Experts of a small language model.
Size: 9 layers, width 320, vocabulary 23213, 79.2M parameters.
Below are experts of layer 2 (counted from 0) of a mixture-of-experts language model. Rows are named router (the router's row for the expert), down (a neuron's output weights, with its number) and show model dimensions 192-255. Each number is 500 + 50 x the weight over its row's rms, rounded and kept within 0 to 999. Numbers have three digits each.
After each expert's rows: a language model's description of what the expert responds to. This comes from a sample of Wikipedia text that the model never trained on.

# expert 9
router:630454431533541334398562563513498524479558501497527545481382574433611512496401526479613486382469608477562464549505526476500598550518560496461514520576494377552512476485523543460489520484502544
down0:413406583558488590510516507507459559484514487471559549495499392482500533533492491472483519434540474531553535470462468445485467490503391650472513556506564549492499535445499466466507441452506536
down1:606487430515438579390503519467457441552511561480446494557481464533466489468505505466615601520604446591478512448577535510510561517494438474476532465560447495539425579500429524543493555483468427
down2:382464585477491440555481467447397510528503477472450479417514429513492549536454488557464462516480463502595536544420499497402560457502487441544431553484504442509454483526447442476555526435469498
down3:497492426418526463370387474500529587434489484523530496435485423428433497590487494511571510497481462407530491522595359496508508491549445474528563480449475530466514566406537567397508508513606535
down4:545492451493516490523489427495443565506473562622523464436464443525512559428550447547529471482431525556495481436519509551438477516483547572516496529526477501496527411523415507451519458471417542
down5:403571515497538476493557431408513538498426424525506483435522526520495476441428481587537583506535483472492485571419474462510527492457462517369473561612429427471577508458567520512538525510578489
down6:552484484377491471440469474566570544380500570535503460549536521631500499427569539452550520467556524467560502573452437452499498490446562463579499502454421532449485409442495414482529495551479573
down7:528552534470499445570421503487446513548562531510475556459563464436441466493509539541432546518591535471583565510427535537495522539519480432476576418531539439570433477434446524436506483546436481
down8:477483593483479466521500457468498518552488541511385464432520579554411471544476446493555628494494513482391532573468521479504429460506463432465477492473559524499559518476505462464503510485461509
down9:583516501597526464436431471419512406462552515468527476545549507517596558517408548498504488500404500570559532515507483491564518539482421511399511484537539527547432465530482499575471443401421487
down10:532520531421519481429591562474496489584498537488460391517573493500490542469468511592544591481483498568486535461521484552553488462495575461468488505577503536486432596571512579610549491553506537
down11:426488470412494576410510551561577447502610464548597536529454566499502517459426475524524496552520502512496507391456520486454562533530479546488538482502511502535486435477582507481505474496518458
down12:496608551520536487529535404477458442484523548534461366509593537457553576487484409490489451484499510580515358561453537516547457483473493565454570488489541480470490453470509574511544494539495478
Month names, "In", "On" and "By" before years or days, plus == section heading markers, such as "On August 15".

# expert 5
router:474455519458477434520460535431502419460470529404515461515513485320316476469617485444497526516452477493621431550531516498492459502516495437500515511470528491501551525500452558534509478539495476
down0:462475477486590494495497555433451517416518441522477485544508518536476534468446404488451600425539490489458485551529476463598458493604540582550584530509471513556470516506532508520465480516462555
down1:401480501585497525503454496534492508505541576521544504525508498485512535468547431467555546472523456616527346474534430517506474384493552539481462486503533524528462529520580561549556440466496563
down2:521540453588503510523463521409480537499568461428574498442517474506529561462655508425545527566515449448467541431470469455530432496537553516453533426509496527513580470472455530566447478470558566
down3:559438458478520463479445536467571524562514527468464487499520511472517483535462465539453450399495562468482474503536488560494603508534513452472422504594655401373468485610433505529562491468416513
down4:558461488549583453543518477483567564451507548479589490427492450550567539501612532522560524456485461468478544518458517516539543492419553475539560498550508447489503453473542456454438525486543434
down5:570543519543513555480588509411481485509455500524494489509428568450461502479403418475499509536458397521492518481481514479535495492522490420493468520510530503599517525486501564449544446616583448
down6:466467443527478463468470463553514604517475460494525413476473480471463483423548521562572498509527482530488579528495422580423361524554546385578464454483522427506546469408472557529616543523500529
down7:514541481521523600482548467475464426446545411504417535561542467524493580515537461452467598496558465477568494531576417575464484504451498526475462524434515538486426473443496486509460499517531469
down8:561527568514473462501568400544559421487450489487490445396434422508486447565476481593486524468495448488473467565466583499455470445455439570498602449535486528485501523464604533502588511504601418
down9:438469558487489518424513517480456482510427489491519532493479503442508489577519516462433497549556483424402538519441500487451479546480463427468534480363479488483517490387479507429494506478563445
down10:475590532457544506447494567436521533494400487500554518470539447413577507480506499511621419509611544448455482539480419456467442482500498533474425438464486449558522531506463479499506542474480517
down11:544457537515476536522518439522518457498425493494416452467486588441474549398417463451432447537508519553534515510539469404408533588392506490480469374420557493555564526464504473567508455441449540
down12:510576444534512555451555464473518504568378520501418556498545512554497474431534558479489485581628464498516540458563557610443470379490470551522566482516477486438558647560528513440418513431407565
Tokens inside LaTeX math and in technical or philosophical explanation, such as \, mathbf{, ^, $, "representation", "vector".

# expert 12
router:431574491388464466434516372446488567452438449438492513549500430571523483439482424516515480515436452562533594568574525659464437513508649451475578573498471537475536593537492506494543439443572498
down0:468509460492461522472461526488467468501462440556506522442526540453547464585455471415536336461462422561397533505468465452458502452582449432552528479480542496545585520491467499447496461426446505
down1:501544487517513437543494512546432483458496436517477618442555500461469534471544472442541428532543483522513502523453502490493519533461486550475469427527610490406475559441515463500538523540512460
down2:521525570518483523503550503498554550430562504554530465585462506477523539522559445545561552492528568377518435449476430520600507557441491486599560485505529510389469521493550558442467441494532451
down3:420512456463429429489518500461546472522470430418400551494608512468513534616405529438517521507501530508511478513542501399405603529600556493560465578526565466518510554472554555485528455453578493
down4:402600415539450447439486476489505451590472490551456455484473496502531421469497473501504549459525437502488506439517423525512532547473569535518469540459482500529443530442493530564469549420570611
down5:559575532464543509511464468480489586532539495459486486450571365465503539583573504500522522487529431481426533433466471489469429532416485504529460554496461515462540482463417656563421532475482582
down6:573521504440514477438609426478468411439658405494478460563531480484538541555441569450491519529493439616554546548550587457515494467496517516524457512589457455555459478509556482482513503532556500
down7:589503515578393523529570479583508462472566451443503530503492504563499490488664464566545642543477478477492557565516562521516510511500476541499467503412480508469508502510514492459523511503619415
down8:448511467598502538507528528643661481481467525547567482470410397568508448489536525482540586486557496480420520493552528451522511496534526452473423439525479569460440526526553521427536479445531442
down9:510481491499530503448556443497501545437485586516470516440501401466537549477502485428531495511486487516463584442433467591490520486530439576595443498466443436433517609520417465462462505450412431
down10:515533504445480513520484418441497513444494575419445531413569507492523525515577479493547485508471516447537534502406442464566454468494441545492455520462540512515575586490435482467437484562434429
down11:509590416533402589479474495469501450509492461597519483509551490532449472462552474583479527517477457424493585525490465422612527422530518518462506495506529475541581539472404509490528448469557529
down12:450494588531500512624447468511435526488499453485449502441443467619499565564517542533484444596588487429496453415534472525447527451502401482526498531490590472486524410511495533436533525493468561
Capital-letter pieces that begin Asian and other non-English personal names, such as Y, Kh, Sh, Kan, Kap, Singh.

# expert 10
router:473457458362469519523528510475466374526484547491537581476407489546535563428490511522534527507512531552472497461540474458415450556512504480383547502466522386539495600501482579471522576509499454
down0:457419499468534437544479583490478458573486494599430474408459413488577498461495570536423464504526424503554451561477554452444549509395639553440559375519461412519469503517455454521518502443545477
down1:480443498529469501558490460455443518528528536478526445518523499438583436526459399506535415562552587556474471437518471402425558532500501533537455473522621483556477439549521351458465493467575517
down2:558490587410501468525488521528616451508441547529519490364565475478531554522417501539478469523597496512468457530475452466466540480453550589598480532434469523497550588501632416423502473468442468
down3:570596502507496630475519534430519534513548448473500418471479520520510506483557435451432474532446468380501464547447533472591420498610529471478546505497474488536523483522480527572511507550506450
down4:478438384504504526468560432563488572435478563556510498539513527532475444521502483625443518565508468602455532530461493517504496435506589418490436518573392519570566472447536520559461512508525489
down5:363576526423504538536501592566464486537488473532537423485494491410512526516509490544462482447510412499473455498634486407534494482428485574474412474501530518448490538469485574474458504475480506
down6:567405470520506471421492394478464512420592517471522430457596570454520468485382507546464565490412493439534534530491444475583504548435472472532447403477497518468515551492475514469412470506563500
down7:533479512435471445417445401497590605558511550582553495551476534465531472528409497539511478608459533573468548409498547534474525463494494465411523518549501443442479482536568487494485503508566435
down8:396524518488450503467608451466536453458492545485457486496449419542578507596453520472558525505533505594488404522593483497434498404435496427496488490444475474518479460536503552484462523504494476
down9:453468529418437537567565539473456494510511446419433517447404545440469429504506468395450515470502492525525504542587504539497506425487496625466524510488530493526477492452590509383479416538503456
down10:495540436466560529541497552545470427552514550423502462473412482556498500554490469485500507495454474466521479533520501559615556500528437447484454573480547443528426545561521508491482427486408562
down11:399481544522462437548530448523460512511510477515464414462506467470525476595455527571541495459473515543549511566586510517499465600583478516435480525393465595466473439513558430469543563468545580
down12:535432520480458557532545502579520529475641450478556586476550516486478477529539484525434539503522454489430418515519536527568579474553444575473589563446417506458504503509511471480399477566521550
Nouns and verb stems in sports and career narratives, such as yards, points, record, season, setting, turn, freshman.

# expert 3
router:443539496461420468446475498525537410549465461503521472474402512445569468516484552494437507497476456592471507532469506481533565632487445486421481492450510465511414600573504473598571487556499562
down0:512487442508544487549456444461521550450600454494531489502516472490454559504480552542543470469510551548423501524487468390550489612479496536531599445533437491535482583539419510484461464572580488
down1:482514415490491410514578472431584490528503444530445566592540546444543503414469511512610533491605541522630460520503509595574588477532548573554480524478522612448629571389387536584538612464481580
down2:458525482583527462486556527456469532560470459555535436510581495543529483418509433466481433556572520507539494460412506504467527498424525512577564537410534495485577438468513563409515545506494470
down3:583489487488530424589468489555501489502433457508543445475510575399501516526450512539558553557495499404460478516479551495391424557551574498569466491508465551411605453456512490475422440504596530
down4:495482455426519470544424560504570454480555493488527404478492607438444546451437525480552528508560496460575620498462589536502546574549430568547563419451491603534494538379554472529536480509447519
down5:553385468534570481476521411485429470524567528458511464504603543471497472437531506465481483562443557466491535560514455590461470487473532436474478536524539508529518494461447525510423498494499505
down6:480503459501528555597429442511524520463615464496451531518457487405467505425501467561534503518504550659526502413527405582464517462535479466547470457464422525494566485533517553578489512521474523
down7:472509498517518513498501503458517437460526528421515398552540416447526501565500562614535573460477439524536477504525570535515432446521450585516561595544584467608530470568528538389537559503503448
down8:499425422584482468493533503535461405496519519631450559466486484490471397582424616518473480590537494533503478524539521578572459439508541492542394494510465478459514509585573559467464499537416551
down9:506499563458462451463504517461529481532506468487507513448553493506544505424540535544546529435504564506470602533542422518498527440488528534509517501512519565477466515539460495460454453465413537
down10:482500529549425547468562477522549445469532574522479500541513476543514464485585511478599450406486507590564491522462531450473482505523458364479494509446517521563430508505464458492554533605581471
down11:471581491563421500496492392482482539457549474518523494547595569489509479411542528463479480572501531556564477544527440586472544487547449494449444488562475587533514484478577480487505505473444552
down12:587440480366484502441441539534526511507521462557440524571488439453552513488507499476483415545542521550459484550525437476441449421405488528532353541510473446511502473580522489557559486531533450
Inflectional suffixes and possessive or descriptive words in narrative prose, such as -ed, -ing, 's, his, popular, former.

# expert 8
router:429483540415480482447409465476499401567515437394450477570552513469559521529474538483565506543494466491541494587504420480525505677447413380521484428553564515560434498523484514511518467472485436
down0:437423480405560547488493470501557481530467486554561492510469510559500584473442460595518541453471449447496471475541525566526496485536600506545548401596572526439490477573454495486448476472666538
down1:446465480489562476446504464497513530450481502595487586563524492439454474547493535495488558401487625509561512514550510442522525506556504570488564429543384486393526482538520478522621533522556483
down2:505468536472540502441565624538546556469532459386529540473539497525444532564432470546484538465514488564491555530486453476462429519501506426512470490578578572486534350547471468512384506484525425
down3:515449506452525411514490492481502510606498445541573557521564572550444521475457567666616515430412437401494513538509525497506475513485517403574423457505499526525546453562378553477489509482456464
down4:533474468392556578477523486532485462448470475408585532535486468425486508426470557516463572470516495515509552442537503548426450504437462402418417514494463505463469535492564532540452533450494502
down5:492526396497524484615434503564474472464609398564495476537521486551489523489535494494546575481472509624557531490458477515539450431451521523522535400553466508468488490459416553484479577424514602
down6:588537425544506495489496570429450518442487484480525479430502432519453579551527484479529508486581500541541547500557420527488476500514635598404528465514577437528539522479459501434519527489479561
down7:484458474521423430469488442558491444528457472580680491538495548529527584554501456489546493539456557665501552546512503428458468562504539520464560537523557490434557436542507460500389518439537598
down8:539491403489563564452497433417488459511573528478549535441458372531478478534391488435523494449466503445574608469460434458479426499536466483476493608501530604488470469491541448472511500485561426
down9:532506522540444415450508419500560539591495525523482477511455582532395495504518416457456452549544418490499470554434523440507463428477455570455510463546469534551486451505487543412571627486438469
down10:467475541578530467458525588406505452519545483514492428466511520516496519576522484511512447455467435435464501480483404523483506550471564526588534394534459469565453478347495485499535482526420586
down11:453462440467527523471501504505529525511373422560442547491498521514346571510493525523409440460477561420441592452472485475539506550568499545498405489553456489486403503488469412452436479531413542
down12:466405495408518402499460426417453379527477511406528431479465519419472522500445542508535422507498556491548587528414465505526517527560424508458511497545480507482475554496548509522517569515469477
Word-final pieces ending in vowels inside names and words, often after an opening quote, such as o, ake, ino, ase.

# expert 11
router:539420430480407479506530453451450456556485463485530498524410534472573527455507488460502509533449563528473452505470488533449447533476480516384520440652588525531424587646493549538495444511486422
down0:479467452488493527460516480518455485462490521553513531468620495489487516525581483390513529462455452494473536508576500492489611446450511424509589560513501502454489483415470566515453513484626371
down1:508518511603539546515412503461563470483439501454472518482492487532482510502521529462526465461538538412519522462511515566529506482526431504567563458508517418531561463515585456415473435516507521
down2:576464521492466464501449534557473381487488507524507410548514440436511538585466607467641588460401556510499466498482554515543456500500570493427469479606451499482532553549540502503471495527570533
down3:496510536463477528496494524458487474471474535538417504370402513397433351477576528455514450566504434460533500472507511474473554512577529405479479558460501409471477599450394537538600506531488511
down4:498441489423567377500584536443514484422482568433504500561385547467525524562484464536585387565431495475513450435505536434520488498516439515434568573514487442599531426466477491369448463495497475
down5:522503539567587426538560522523419495586420525476485377504487554493533518606470573542514496507477534437531520519464559466567537540559464505571490499493473407480360464453501473512474434408517445
down6:526466603463528537522460569575455495471499519470475555457384561436547444479508498584447507546550454547501464411598543512465461521477533432502495463542411511535397584473486474474523478512483438
down7:494548549467509441432449487440490605548424517454504508519479465536575485442481471579498511498456503435401578508486528469514447415559520525596485479386459528471491451504483636550457400453388514
down8:490477527480478458488443436415496563488626507512490524497534507529484489510454462511459528595454546525548467505490457490506499410518431520574465404499507482499484479431591599498515446544533525
down9:529495590496501438430497520488569527465515531463495469496541436460509538521577542485443473524531496501466528504466531424572442421460493473463580462517528462537473495493551514449596455488503454
down10:568481436530481528612410494470646445494573481452541438557485566504597453432416513585612518512591466452477472532480487477581532508410489504497515397516479580440444476488481569426454486587549436
down11:464532449472491486423564576536553565516476527515524581432504533468564523592582428582441521552533608399440584476516585532547486492540559472560573526543538540502437445440484635433487519434583441
down12:435496611493469516515502511528441530481448509501533497530490570589565453558499476534435529465502515485597387459462590481485538393412478471583422553507539466598603555413509557438570361498597497
Nouns for political and legal bodies and offices, often capitalized in names, such as Republican, Council, Law, Senate, President.

# expert 13
router:478505457363495484464498525491449540465448465471473496462496500489469545556596525447551580494536519541499572427507350482517594433493485503510562477589527494523472469481490417485525463446501600
down0:522474531513538463443482458384438472445426523498510492502469522528448534614384550501479486463545395527471522471543433431442520429494476481513492585476534535551507489571531486551538468581591485
down1:567476509553550575470469538540508571426548514510498467515527535416477518602514415534491555518495492438489510574530475441449466513489508439523481431494607467488393515432480487564490471523485486
down2:461499540509460538539542456484541467507507509549513534510471448539535616542556567521516467463497421433523374452561481563513482479551445522396560523517492499584416543478476484436503550458410535
down3:503505480495516520451375488442470526429477473508464450486646489464559530550570500392551462484463474400539482488535516498518543528529587435503531445542514559495424543482472545530523588473495556
down4:466566509542543503552510578467518522602410483560590480487451441480431465437439425552515454541492498538460508473561470453506463557555442538483539476556419570542478564473487469440566479524495502
down5:427486468536527460499483525481487473520421464508507523500550518585541513466489433521478324545520517564539541591513477482499518494462464498557478488378507600461416535499554504600576456475515525
down6:469613542549496516471399434547502474569434545527529458523561519417432473560510490536467478519518445566587511439527541524477447406498486553463527482534529541447451581494573518494518550518483463
down7:484518529452537516611492471441530544519543459445523560502508455530551544436434514490489476460493479488528580663453497510595442463459505603327568471403481475465491591528452406390546493496462546
down8:469467450544424485459556616494533493537477403500485458539537519378453494616502539486512561479592536441487497480511546510527527435573489610380558423486466546481541477500453456552536396522519557
down9:522507497479593436538461627511555631515438528532487532423449488554520482500417562455414412525472534434548430366522485518441549444438597480566479505456511531542530595498478490534468514427539442
down10:622586474463517543517459492484544542444604498531499520382494493559607458463568512421479494448503492432465490423520480603499505464467503455572489436511436528513509492431466490563511538454526495
down11:489541543373439521477516489379597533491441525446484475499457418433562400477380509557433419579569561438527480469433522532545456498495505528547435480491584442459512565495494542637547498579478498
down12:458448504497440525553483509511523439579525518616443467507505455547463476444447466471437493539518508492512497485570458442503524461482458448506531515420586487475489469518452498455458480486439563
Conjunctions and relative words joining clauses or list items, often after a comma, such as ", while", ", and", who, which, with.

# expert 0
router:428437420479456402459490541444500516453464526472516419491398397378486371524569585493627532578499522497514480463551578531546469580502458427488489470521534536539504549593523573515520484504495479
down0:494488484540556527476475410508540439570525413512512455500456482425527470466576564536572436507476497534526533438536441565488567471532481511554502527400555492496459575529559503494507470521508605
down1:532463542559506512501441496500480500513582446513398474480445440446503539543504489425533503407417559487433524461409482504419472486547567487549535496542536427506487505465441523470501490532502504
down2:528482535542542513567491528529525502445519545568434466527568635557560453490429541488525502467503475465488501460515496587560514433423479437534457507423604485536411506494391463527512524522529516
down3:505453463378516462530521487466548479551495518525486466418528410581486489546556535505483420507557536559478544521538426484533508508443525568533537545506526542437544474495449538477447605423466478
down4:460482448448436578483530554440601433413521534527508435444460472415551536524424543539577519466409519443435445526485463509563548404526447493500464523449545478481554423561529537488471497493524560
down5:515456557445580571544528384455492480518513478456453568602470523516429491404547498475517543434386521488451447532494554471473571548461461499449534602505523506483452503493515508497428499461501419
down6:507536510499558494587611532500448506520515405522566555514494438497528574496528547549597601491486542382536498501438503428445521507542524578448474465544478439473474431418469478552463562472613534
down7:570503487505488527430445555495532458498463471611571400469491497487551541508511520526413572400479552466430427503534506495553528566432519542531536466466540547428569495441469519516475437472460509
down8:429538526534466465462596513524475524462518430492492484470507553508380494559533474489557647537509554501572488442576555524527471414479519431484452481552549462515450511506546449513551496524440497
down9:496473553518439480552456467533548471465439475540606535550390509549418483503482460572523409414509524492531499511526505474598464501460556440488430503434549504363503423522497478393556492449514526
down10:432483435490620492481471613480551439448526501401532599446496478445493507522536569559526533462548468483397539531510442550456507473485505467546557541511463533378520549476466550419491497548504567
down11:559590388526432462510456476437503504473520532403535463606504497376531546409494520468413473492427506513496423422468474501500472452428597518502459465536490476580562500572529561464457472582527465
down12:454494443470519545469562481527603521513562534491458516536631440537463525483479395531488502505566534501459590512518453515425518517496523407526561500519518378469489517457488554466449486524464521
Latin suffix fragments and words in species and genus listings, such as -idae, -ensis, -inae, species, genus.

# expert 2
router:573526420543516543528498546501548512544500485528498527522489447445484408557459465482417565542512470624419514532476571591446427436500604471478577468485504528545519519491512476458486533567560496
down0:544456455559480542541491521420540423474500453490528484529451429474490444521522421559434521521502536547439658418495498442487510552456500481488470455464461558499503550428576454435544487423472515
down1:404472508476469411473470580496568525543475361573512552495555511524520473557505497400500598452486501414450588595521439492486559533552516450417509506534545540427482517491445440537490480483513539
down2:494531510511486534472452511516575505504612488493462616486496417419560422514539459526549513423471471428518521616490610449561364545535543506524501558510564521494501512493448535430424432551475543
down3:528510534502483555526510492463471410544445446425489444502407475505510546467520554608540538451447454533494459462468488387526428494458547487441490427460584463468536544474542570476515508493457561
down4:555494527537511480512541501411482543523489492489487554501495540589455488417591490495567534564471417514512426487450392444464389496420450466552509483489538557430482492548481399556466530496334542
down5:507533494575532494476605441351363472474480474401544572533507489528502535530426440478445523583561480485507561455471518358472476476465570542490473498498489509514564502446531575428418497515457449
down6:481500525520479570532494467483549503480491489542452509581565498464408548588507470429412527542515492492524542456529513468502488521483575521549561519521454394514534513523489531479479562575438517
down7:610540499521551473506522420415487460473499583526402461527557481517505462567531454510526536410547484467353447456401502635453506420485506547590520547523499431539522507557640517527544560462517430
down8:445465444490521583474571491492517554448399505552585511498507447433572445550519448551457582538482525502488528436411549417482482427516386442556510481546560402434487448540471510518435502607630638
down9:504526452562464506441505529473510537534380439412514533550450460537606456489447457517522506574373517478418448401483548594389452507446572531490481512415532502554505515483452413508516554559530558
down10:439519456462472497466463565475518432596475453504502484573483601532484475457538537509438444473487426533408400455529500569617457408456435443457546467534442463471518487475615512499432444543530423
down11:466574475489461529504545540508581477561523444526502486582548436426501536514574412543423447527533535485632514469469450542456476541434491464482428461517482527468501583528480585515501464529523526
down12:554478451484554500523464495491500489528525506478534481513484594572498442534437555470450447524575570541487586521568592541447500569458400438486483460514497474573452517443450444437468500562580469
Table pipes, line breaks, colons and infobox labels, plus coordinate symbols, such as °, ′, "- Coordinates:", "Location".

# expert 7
router:487529530391483470557528455474473459527526440443554524468574408506524413554585570473545551468526443583532459521542502496393563568397472415533489467419458450514436530545521481565505416473523541
down0:499432502477547506538569440520424532499474561438435507520562507523516543455456415488544508515478476411472478550491541547489438497469440478540569575489532493460489494442510494436542438420454556
down1:540467517510514507486482486512480533498521483508472490525505526455359480523570590489459504397585448499569511504492556525471495402471540544466533522564493509541624500457477612454556498415443439
down2:460525516424495470512519526574528455506392574589470573550491505557506423528473592455458473532569589519431476546492501549483511576483421460498548533454524519456467519531492387492423491508525493
down3:525493475504471461527491385427560550557465552422448459478422523489481461473535497479553497556443463471496435510502598427546534488475448495550420614541505447487495513454605432548500546499545460
down4:494476614491498453460471537455524493562430491432470391471471534580481547474463522510540541560499517521503400496391455465484546528477514461547422479561450495498531516495555497480530573510489532
down5:466498452481553583473470566476522560559476507525471564564493555442482495507424483550433483551483519449468577478501487457536545498505487478479492487447483477418459533446570470454520455522486475
down6:381567505479473524442528487473528463464560531522426409458480499405567572483516515465533613555526470494444581432522490516466429519498503541474547467521562421479553507561416414540406463511474454
down7:512493574498432588456465569479556543479477540436435495536519510479442458418534455407396576503461564506565480507481488503511517473527453461537506526522481489499504437572513475535474419464465494
down8:443586542471472531576489518401502574471529463487418388546488495539422475543472496469508577534628464507535590520536493538547553640509529489582487447481598447435573514435446481419456511571573524
down9:451491500431472405567447483501407499536520482523550537510498479513514525486518466539476509546428460547435492489415512389485515407452480466462457514468500598407584574581559565541388479536453433
down10:575433507478507500468491378519491480526495505533497432457527539571484551493484525544573504461484537506508554509448540497571486478487522480621495496479452372500524386471517502502481392508501493
down11:410441507476499460497413442592530557550526434410539525567508567512515559471439479571524493527469529491451484523466506385521546514530543452518486494556439547484524522446581494374397439636463514
down12:446517495451517498459562468455471474575493563407444476516523571481530544540575553577437406561541429498552416493459464510598517453460505513522584449467545485496525440482510418486544556513488490
Middle and final pieces of surnames and place names, often German, Dutch or Scandinavian, such as -els, -berg, ö, ä, apostrophes.

# expert 6
router:443475504551455488465461436518523595560477519433566465505580501390523476518520518513538537519448503526466433524503472498497558452463583464411505556574581458477406527461342480520530426519545498
down0:410594561493488450518536506482565601473546579495471442489585526635512478550493470491511444520557566487562482562439508486535518475595502491496490442583447468509522530593432527557544511572518561
down1:436557424459433459470442511463517533604462526549501436512616421470522471495552533501547510442432546503471555453526457508513477463525500511516463502524452600469583574600507626478466519445564471
down2:432407497444503465429509518380462531492604584488554583572488518564433534592511447434557522475483544584529440520483452460483434439489474400586460529587529478573473487440468476513529388462433423
down3:553536553523534464467500455470469442473435499597455500418533467505455644497598446526579530569483423475405525520472518455534519490415519462473544604540604487588536479553503572547567500431496526
down4:453521492417441495524520492491505468528600473445489547490539548571478418458522578426560550483433572521507442535472487445434404455466514502525445403518502491492439488554479434553515473588531489
down5:568592580438513503579449502527480414512487458455470494549502435527424466467571554526464504457501543399566466582504489502559513536465537525491449523531541532526492520528558478533570501336556515
down6:490479484461480515454545518459577551525460396421528478570518477420476493525524620405515431483431468468491442482533429503518514448513446460489477463442547527544495537511526487559378494520504459
down7:494570524491490453509484619479455462536595489523429471453557573526623485465458506453476513495509589446453459565470478587488486383436533486556584566431543507495419398467459405507471476489493480
down8:463441473464564532531473472516534562464418524440498499510462510448564575446397516549496421572479514540525578480453457508465477575544495436478515566409512488467506494496489536486486547478460453
down9:485482543458480468519460406472508495490520537499515439429569487568584458363563414520596529485529507508498611420479545545513439518458483524401513461520543543473474598453581451504590498468543533
down10:518607438589515502478503410581501555483517476545509508496437532513444655481443498573497510529607445489387505520448546495426490499624502572477594435528495506572518426491504483500465467490530599
down11:518527575489472526532482519485521471548398487502500517534537558515560543491426522555382424581476479373590539466391507547570431541389403572557525419538527527467535491485510427518405592440516491
down12:537549542518504462444526405471490489501409546486499527506569573466506377501448493591513503487527431583499523499516550461391416578521485502535414632493542524418556547415500423468574458512465547
Words inside album, song, episode and film titles, especially "of", "The" and title-opening quotes, such as "For the Love of Mike".

# expert 4
router:475527494462497485460460486554478456596501465494553516435457451523517539441421662413499508574501524466460529541552427530466547511486544491471490487524460478539470568501507499553498401501603537
down0:538595435494555465450539470531517524519506480440544485495525457571438512441583415447398546497521468480487502488431456492577494531438457505497577472442561598644451422459520453444436518444443490
down1:509528502457468491533454414480588437524455503558607559425485504407443528462535497556468473617480483476521510571477450509538419509422495434537407451456475418472451473517480502461464412405496461
down2:541433496433560564500521510533511580450498617564438468544497505532460470521455576484607609500419477491498558549518520544459535523588538476472599536536493351401532476500417465647511605508417575
down3:557378543432498514508634514485430551432486507516535550499472476521539544565390489557464580427508612489549532488512437479492513537468561579439533515445454517568458552539474385523452450522518523
down4:431522457537472466536459478475500454504564474533469542454510519471512505449502434442489491551531409424471472482506498511474539484480467515472486480480459499418467545466419473463584420463471563
down5:503527530457584504502466458466480458543520524533500600528524449555545536451538511530504498519431565541598400468437515511500492546525480441467446509446455545520509457503540505449595556508520470
down6:417587435541415490579520545406554502594528490447461466495472487509495433557538475558546571462499527506470608509475546446492471598473461505505651519435584592463553508428484533419524514475585496
down7:449479525482549551536554493461486407539492502510455490520591638524465468467501519483485499442489434504533576506550488467511528574556451496569577515491462493516464504521434485410485485536492472
down8:492497530522540379426490513433611505545470509428489385568472503588573469522499472472397508517462432635470429428485491542444499449497538508407595435458490593483511468532504547496565459482532481
down9:530481515448535513434440501549504478498562539573539450407448443482489595586501478449644498461418475455451529467468563476437533522405479388613504451505475441506585489412507455504459510491523511
down10:451488533518430488494477518480547476551535511491515463450492451586518458513462393507487528551559509503466395483470592428535475468446472453570416538545490506530584438495456557515537553478537466
down11:487478602545556457449445530511509534486581574562527529607518556549450522612444512453472519486551456411463496536531537547405419494505437530463500515492448517369494504512458524507518448479469525
down12:513460508411492445484543534491533509548517506481466562521408561425508500513535530562560563540386505470501506576490509653502477571483518549496568487475506455433470538489510565516509517391521563
Digit pieces of numbers, mostly year endings after a leading 2 or 1 in tables and lists, such as 016, 978, 000.

# expert 15
router:489377561481462506496477573456471487468504476512546467499448386501491359527541492506456498529374466546498479483408432554442585569502462491478555484536485542518549572534493423527555480524445558
down0:512491579518597447534445460413519516465572562512532504475477559544429535499573491527516514459510494507499551498574570435516589443510457467500578574466469511436523502510449510499456333469523530
down1:439521457526434453501588388500458445550557517482570472532502401574468544448502443495455476566582509573421495500559577448454520521539488497474569424448575448447570566473571493447514480562421546
down2:508468464517461386443461512521553544523439510509489454417514437511509421456454565402537602493586406541475576528601639501533494559473568487490461564615475560525487531522615452510460434481480545
down3:546516499494532616431512417457469423571459626494551447512503609533433537438486593530508481468470426532474490493486446449482470579492568546470536589497495502416471488507477542495419591474526561
down4:570504591512502479434511527440447485433451489482510514570544445606507538474481500482479419558541463496514520553526453579528509393571552589601513536482543555496543513477470517429562554468497499
down5:511468402424404488513498441517555602531547578473482495503479484507500542480478479523502556409470555613457423433449486520524535475415507551481392424555548421461398437547553503471493464498540471
down6:606383553416514516526390525543501614548487470602448525451474489441533575475531449435572504499445508506487538545481459466459477492606470525530448529452535397494519388524511491475480583487505508
down7:437527458479528537576467503478549580531471510524492411512514524445523520542496505541542562538501491547516559480445568407489509531489654559468550440541594482470418454554421484428431501366520649
down8:518535443553506444414471436571519523391499610441429416465523464469465504489597475499448513477512518522515552516430420499482490639468494484426596522481517530571465555487491526494514503450465525
down9:555447451420456501477526568413479559462491477488536532482493556481518549537485596480550396528584491496398486502525478551548440475468476533581544479429497571497497497499567468558450571518510496
down10:495503500582544583510547450431414542554424524483498476439547482441484463536464582561495541462561514379536561492502524505497416517548509507506504527465565412492564405611507561470450508513427427
down11:530452450478441446454499481461620573460453450494557524480506518477425421513569541614592389511435524520498493505489487499549465429540539426509449469503528471499511553433447444531496555443478491
down12:495440580618538499494407559497537537495557453518574549501486448512491514468514613585476530520404516520518495458439482524408430489483503553490495462480564466580468608492494565562508418454549576
Nouns and verbs about aircraft, ships, guns, military action and construction, such as gun, crew, torpedoed, building, destroy.